From a checkpoint of a small mixture-of-experts model trained on Wikipedia: 430M tokens.
Below are experts of layer 3 (counted from 0) of a mixture-of-experts language model. Rows are named router (the router's row for the expert), gate (a neuron's input weights, with its number), up (a neuron's input weights, with its number) and show model dimensions 0-191. Each number is 500 + 40 x the weight over its row's rms, rounded and kept within 0 to 999. Numbers have three digits each.
Before each expert's rows: "comes after" lists some tokens at least twice as common just before its tokens as in all text. This comes from a sample of Wikipedia text that the model never trained on. Tokens count by the router's weight.

# expert 164
comes after: "\n", " 1", " 2", "\n ", " 3", " 0"
router:445559438500496453496428479494520488517508533507522494572494553454563527518459570442527503549430434439500436456435489479511524546492523521554560544488512403539459485508492507447506466503444543504425399527496495478517553555496489514493448454518464577476548524543520446535526550516446541449482476466540461563516508485530447509498557579558484543505461436572482513471561409443491492447484539468489470529466450517511508467475498492392477434465510455522519576520455454498530491486460519565512528495501537490524505430498530552492473488578514517471455494464502514529534459552536500564
gate0:538556531480490523520471548476483490548430477459503451541608501446527461478498557528561504487489495487490589453487539483510587478489470561564527513528418364490493451525469479470535498518474506485472421520496540613585487513482550540531525499477506496524468522502622476482475469543488480558499463495514527549522553517481477443492527525489477512476602518549475526459495444542500482496501518540409497522524531564469529543435520446482501439448522542558417561528496472482468522472478474499459421520494577558458526482469465535522528499467513498511522495515521500469500545577477463527
up0:516484513433506505488482483477519511519482480489505494489438489563459459510480410445463518537550426476508459516445520580445487501450507560503533529514518537511490480501452499490517491507503445422493499566522480499459497526490451491470534430473526451553488518545516524520520452507491538495516443481523477465442554475547457479425467514538446458488476472455420527571517478470473493527431556572567447502457469465512499418514527552414455508503404523455509524560561554509528459409524522592491589497519492509501430600526476540521530476418492463544515448500425451563467487534537527524
gate1:477438482593555450504476514448510533511547464499532497492526466457562458516505515512442452445502485478516551555556475514559456503517473513485486476463464504593471517535529443518488412508476490466478518432566578454467511456448457458558483531564463511467489499466460491473448459516517507456522440453598572504389477512498556506453521507493505521445445516498476481500519491520503518514503505555582510545568495475503517501478459432511572496568491558490491510477502470549605522412520473415495449447503547563558509508495417531486577442449481526505521517529473494545532486507516550543
up1:473485504518509523485547514472510511518481473464523518510572463444491522465391563530483583509515503496531484559487503484448402448495508568484482462510476387466495531463497438444423479504466527503510500567517455525511437558450463493551475499496452515516558489586464512473507495534497463472517515499433480491500485472527521477463454466509474473555553452562467402420492547506557405512520541446518496580553534512533562394493591508512541486550473531555516536487514563443478462479497526554528551461489519437511532517479506489507491505526476509503492481486487475483492359504464520552
gate2:474546522499521439481464477448425449493427464431505466511459512527441493478566462521524515458525497556485526507443543516458489588503541493434473567518522478491490437564551431498456485444540464537442457527530468509477439487487490553522453543495456569514548535599470567448493499492532536493470477525447555473481470493506500427506494482448557543493543481513539529494547480561495470524500439460500514480479434489494524444504533548511509499520500470507476519514475513389495484520492561516517504469482415402551509444577535541448467534460534530496471422530556417454508483531584486427
up2:521508498428543444532450467448402496538435473410522483559452544484490534493575529497547516445520490525498554515433559548473502583468503470476481582508562457465512459533487434425453454436509468546427461571502487528477431509514512539511516554471451554520541522602518566532491516511499512500517450523471537484466464489539504474473502517493522518499536546493551531514547487495544459508516451471513484463469446496503462456495538537467518457490472460487475515501445519436483507545501545546464499462552409403505551485567510544420522531495468493543471458483491379489512488544571483506
gate3:482586515494497479405522491455480558440550471564475517519543440515537467475514465445515550433530549512449565519484510533523492444465471468482480505526547473519426483438454516506469521466514493467459443525558551524464545462465471518562489568604518532501561403485495523433506478516557527480530443526443509532490414522521501446504462499509510524421510535520421475420572508519488535478515495548497520583539401403527508453462535466495515530500468490556490471492539492513557521524523499510502445434509503524475490469555468534425499523451440554485590520502472551521553507504509497499
up3:410490489451558400540475477464589481506453501464505511507544497410475547522519482531430477555535463448511413482488520510491457506513488488471552528463475521495533501479518473403509391533498528518456558454481495470530512574515475504454529505483487484541481485520494553532414484480457460551404560519508472465522544464440523546453522505440583500520523535496523537534397442516490479478516511467538503531436525541510530497462511527539507470532485602521546564450460483453517505463522514460484512483487382420534561513482457477489540500510535447429477478563499491510445503510492538506
gate4:486448475463501518514540488511441491389447443510472485511460474510476474552555533511465521488490569569518499450540490428496529503461540539589428545403573423478426463476458528556467549466481550593557481502530567486467518453550470549487446482406546497463520512546434504499564515457476476501538449559501434459489428467469495471466480499559439509490474481437430460545495474478575523510496481479519435506579528509497496554546471444509547524547467421548457487490512496437513499452452489484459511507465481515528535509558513484486506547505490533546517445523456473490542511527534500490
up4:458439473469476439510538485537479523424551456490500464529519503523525520460534528514547524535464526534458512516560524459464520539475531501549457513540506500461469511560407541548397490444478462540545518490564452530492529571529524560488450493512554471485488456478478474491615536528521443500465474454383520511457464538495458513496507512501480493449485484514535452476524521524486576509507539506518424494501531461544435563507502434569557553505495411499523452559553505412603450441550578463461464534447457478519494461524515453526500472508476510510494470459564509505561512572467514498

# expert 21
comes after: " he", " was", " He", " and", " his", " to"
router:509466558502469462505494506569471537556505551513405548471472517466548498424469515493447441435541441534542515570542476488554489458535502450508419507549499504548440443518503476485574432492518463431539465440575579446474571472522493559484516458503566525537526455497489543464498466520558512546549490501467496397510488495509465466559462544529542439489496526502413441522490445469471502464498408513472516494468478526507581505486485398522541505486511497532467480460430506475503436505464533487534528464515539536530460472534524511476506497491511573601522536519518516547500418477465482483
gate0:513454484390417555465504482557543441520495536515495471512547504530552499518450499478531528517544512461444507544482540495444463526497437524495485532535543503449560451482563512522476456537525489458500493478435484477523547510460541519451519541490507452459439463546519456455494507463485575574431511515488516473477541514529525439488582484579515479534460401548523520447540519452519504458565553529506533455498584501500473516475422482537490552570499453473443469464542506518512544471466560460454538474464451536499528545458517556494506416470537404433432449553498544489537489462482437458
up0:520530521572577476591534533461449504438515452503519542561472502515451475529538522515485505523517553481537506478482514491527508483447541501487504477500437498523445576480426526491500572471485544514474490536508514555502465517533461529494495474507476571524510522443524531566563494523472458516559533476525478558532485509497468553497452536427533512484533586511474510578441539533473462534506474433499510494497453486501525447522583451435427454463554574499550559523445547483456437557528437520545538553512555399530473462572455407493528547504472526550589505450514488499449479529478561531
gate1:485470524573429439458464541515514476468511563513523515482501472526510479457500484533482527525540516525532455512505537472551513461534466540489512472458590454477509478552393441550578491477428501547476473537595549526521489492457459454490565496556544472562434511467474615455492556510430526458521434498559423454494439512505504480515535481499560548486599463565411512535502567471491530540547507455525488436483513565498495509529453478500489508478503611503495542513458497468459533502525458503496511471494501533459480517444432537468509489492503550556505428437542493497524483521575524517
up1:525605465517458501567570512524516479502453520572456461453462504542471508508488490474495572472567491491581455520526521501490530497551510546530472438448534465546501524500499541508465520449464481582460487473453508452457476515485456476498450432505534478479499545464540521527552596517484438497504540454508494537440509499527473483519483474436502506520507496497498473499586509465561438568453503568449515504444482506487510465487429455510523526461520550488424480522467464466489521468547476531436534375504476507477449533413568531504470438633529459540575482529542449503482495542484506558
gate2:472480447550539509487475581465532549461491526441404495506501519538503431514466502451468447497407480548555494490475573507512474547489495494539545463440427500508468520483462521478462491439587510491538474433512498563554469533482553526514476465524441515469511461538515505551521562497511529523471497534480468491443571459460510536522525445563518483453372511558447480513428445524611514562442440567520547455507464499410419547493503439483497471575482502520572506496504540469465497559560458498469501479477558481460524473518517506461492462552479506559500540508464478501483454494486509483
up2:499447557542519486465553513524472496437493479509491540531512566509478506518530452513518475452428541525498458509505524497502513546504505498582528487492520511515528482390532480494482483520534498513470504548461568500490503532579530464543512397439616524417521595461518581482590451525539491493485523444434532512469538455480479472522510498570433456524536495460468456473482555460556513559458489487511446550501553554494487490454505494467520522412440557476497500443468496519475495518488507545439570542529562440445520525471574532509476502521438496503543547579530442489459538503460586494
gate3:594446497494516518482510489463533467493553474441494524508475508492539506553459589435514498502494538444462467632542452498489579464421509430552470439591547523563444472509477473500510482500599446509478484525474482488566524494509521551515496498455513475539487489506491496515554580474536502452495473517446544542530512560542526447515531460544501498489491468473419545526409480613480447454543521509500470466500517413519455488529526477523485503546458446532485470454519513516441547486474495514469564527553529453485412432530442425532542521503478463475504501498516447520451485524470529463
up3:551523480457545504494515471467455462482435482419480557530535548535494543535501551489573486532484492500503425544425470505509552527466499402568552443550539530533420496484434515397466433471543476482455501576563505520494566422533485529482467482471474452515544527473522481516511538492513569471518502520517537546483498504494503469534490471560522518609509515516455423554437481519498458479528503527488455489513477458509483520507579446449525574576508502544512472502517524551512518494514546477487523504559537454559524466621484450575495542503481489419477532508494443504451444457526486469
gate4:481459478460471544568493470566515524497494478488526517533494468560486508503536518517506489524506519506521552567506444555531480504537540518553454461522529564570526492520502466532508481573469452478511544597493435446480531505477483485458513426507498492500549543420451506539485492536435480498496574471491407520538579512540510483515458521455454408553576519464487491529438486496529472518481466438510533576425475496475565535499503474444533546411512590529501504506503500434485528539468455447564543464412424484507493499463514540480433474515518442445576518459406476498542482563486475466
up4:515453600593519491530535516465539507533490530515452518448553478577448494536481431530548502455460467502542440470480527526477425431479523531485548515454511478478510478506548497543486536568560481449516570451431479510581459467536442487540483495568462468511486451450522486495506461418514479561446509480582565545538502519462393500509458531576493491436486506543459523499498524432610492529501512537500521474497461418489504514547528482529469521529467510557452485481500542537557479493525463504484508561505401492504560476513535489476458481517494443477486477410552560535525493528480460463

# expert 185
comes after: " he", " was", " to", " He", " and", " also"
router:490468505512433464449477518559489549553547535470502471515503532495498541533450476511525477460488500426534429528514554505534551513558551480525481461534497476501481436538482503544585439515495474470536417538512541473518468492500520603520505526539482438471527437512471490508555504456494545512579477523511499491486508447500415532480431571510493412482541573443460429544551484454529464468474465421489490508455448527466590473455430451550547452468467474582493437493413529426530474540447481472521562467532514571502456558498528521467539499540505520519492505456483424539496457532514474470
gate0:498469517571545484527493511488454580485523518422503556528477463474499570500551514532507516515459466574531493510496459512470553477546495512514545473510469548543520494503516514543566418553489473444561483541496482465506546526478515575470515449502407508513530537536439564481519492477495605486526448538504493480535504540474485491500563508449494520437436502489521465531466460552482554463470434439517460525528517654521487560571485405532534532464529554487556483487535495459528518494457480462504568439503512486515487575472470513567509538505507584470564497535560493440423545518457536522
up0:535547428516524413508536441503459530525481536502457530516468437426514529512483486470554452458509435518506483510490567435518515376466545570580496422515513460471585481512499538437496517507507535483487472438508416532473549469458510491447486514497523495579497469471499532494579501454457506424513509463528538440481449504509511492553537450470449484490472378440460503511503515486491514528470499506426534480554567534539496582570517493460538466503537461497573540519488450533530522495495510464470572477557491425462457536529533529442527424512528537480495527480515430520523491470460518466
gate1:407452475474407549549470474462576534499596522544499512489504434482485457555479450516455444513512552528468502462500466457485510491465536457502483459538462496514488530546518491536462528517516551541552523526447527507562492515489524466500515535496457510482527468500537479528456543586501430513559607525471479530516524485485471518442505549463542452510479612561544468440473559425448515546493510432544530529466534423537510514539481483574500506505498484500517503447583554542544545559565560442487484525536493432554500413453477452516522538485487460503503515500462563430461462488449493477
up1:510571498420525532544481468491415511522498491483542526502545553480473498554428570480439468531545477477493549487483462519514529574504553468466424584498485508427504472532485556451578516483435464461414504522448484464552534471477491492495500528488461472551512498524519470503538482443528539498518477514481517531464522402463517489537497608456498535516549450478572542486542502530492555499450468525478563473579485516531392495591536551462502457481533454482563545432501511415550481538487482532471524482571501535525529491542426478540553530493527519489471502531511456531490451431543487450
gate2:529494495509502536538492540514511494532528566446490476582514481495461471465515375536546540476461484528518455393503517450498548504374487499510561537470459520460506501529496476506511444425473561527526493507526511533490462505499531596503466494472552524465403514502524517518520479485510418576532499495565505482473495530548447486402567482491492525442489534458484495459541517537528509544571544542460504526463475542547483508458508472516410505462521507519560536511448461493496542468528558498499496488519489505518564450455425518499547501625504516524583579543501412485495493518531552481
up2:520496499516511444446581474521418494476482527533509455511486527515409455484510491477503447493539454524565519481476510494454561436559495444476532544486494497533522604397568466512546444463533503449493532497530532434545384538520554454504551441523547505527552470502484532499550511490499523465549591456487498477530513537563460457490446469482449528548532493502453515515513561490547526515526490528543470449519553572505541514432429516456484515531449476520529534432482569507529424483481451559526516496456534552492508516440442495573425537490500470455480558458492470475540459482455493554
gate3:503523526449541532522491503527457492484430521458492481540490564458507536483449518480519546528509484457556512512475443515520453518439488496512491458510506430512507494504529469503570473548498492508486471506520477435471489363452551467507549463459511491508505533549426509549518546466460490437498475532529472485385580496574467544502420402454567531510492520456541482493510491489457547488532404515477504475461548485498546516465481424495528602505410497482456424452554512486462504486538455533492494459485502545457589528521452529517514515552492416533494507436454511558519569487456504423
up3:540503501512521473512455480461534512458516584508477474564514550595460450525579465519542474541608503483453513498525480504504521557524540502488598449459487574511441563506423552445526456574537468543558517471455581502521527514519429496519525550491423544484497566495477471526433484482502470541529499510501500484548430547522491477539492454537482499448507505514428429490511507536520487504501519496538499464476474548432471402498451461522485481454477448488445473522503451525490471503569559512573525510538424493510495413451423527549475552521446477516460536559494464477504580494503460506
gate4:494493483531461567502439545510464466481480543509468452490448513540430497562608547457507451495511496461517460520455499505491450497494532531540491471412499468496653524515494567475487482570481451546408512542491441497523540530511567522559493522535462484533556501442523554515531544541471528576513503484473485562476526425558472505520509512544536483451496464480551488551494511474495468567411502570525518523497458553396455499513499586580525496540550520489529463541482524469546471473496524526501437515549501508476520565459474538462441500456573469565507547478543503546530498496495495465
up4:485490538513486478523598568518501559514435491520492528375511512512560565443452437477487491527460505511544501540536485537498455510526495544493482538532535492526517467489440525484556514447489519477522543553572574435481519511522462510521528498449450598549517513495507453505506542474550567430455518509497474514502474467415564519516563490562512463478476511519460529506423445494435477507505488477523373528456521455490480452467451456447478543439483571484500500538428534512474517546525498472514439513602513513455476482485501475545471427513523535445481437505477589524512496465541476426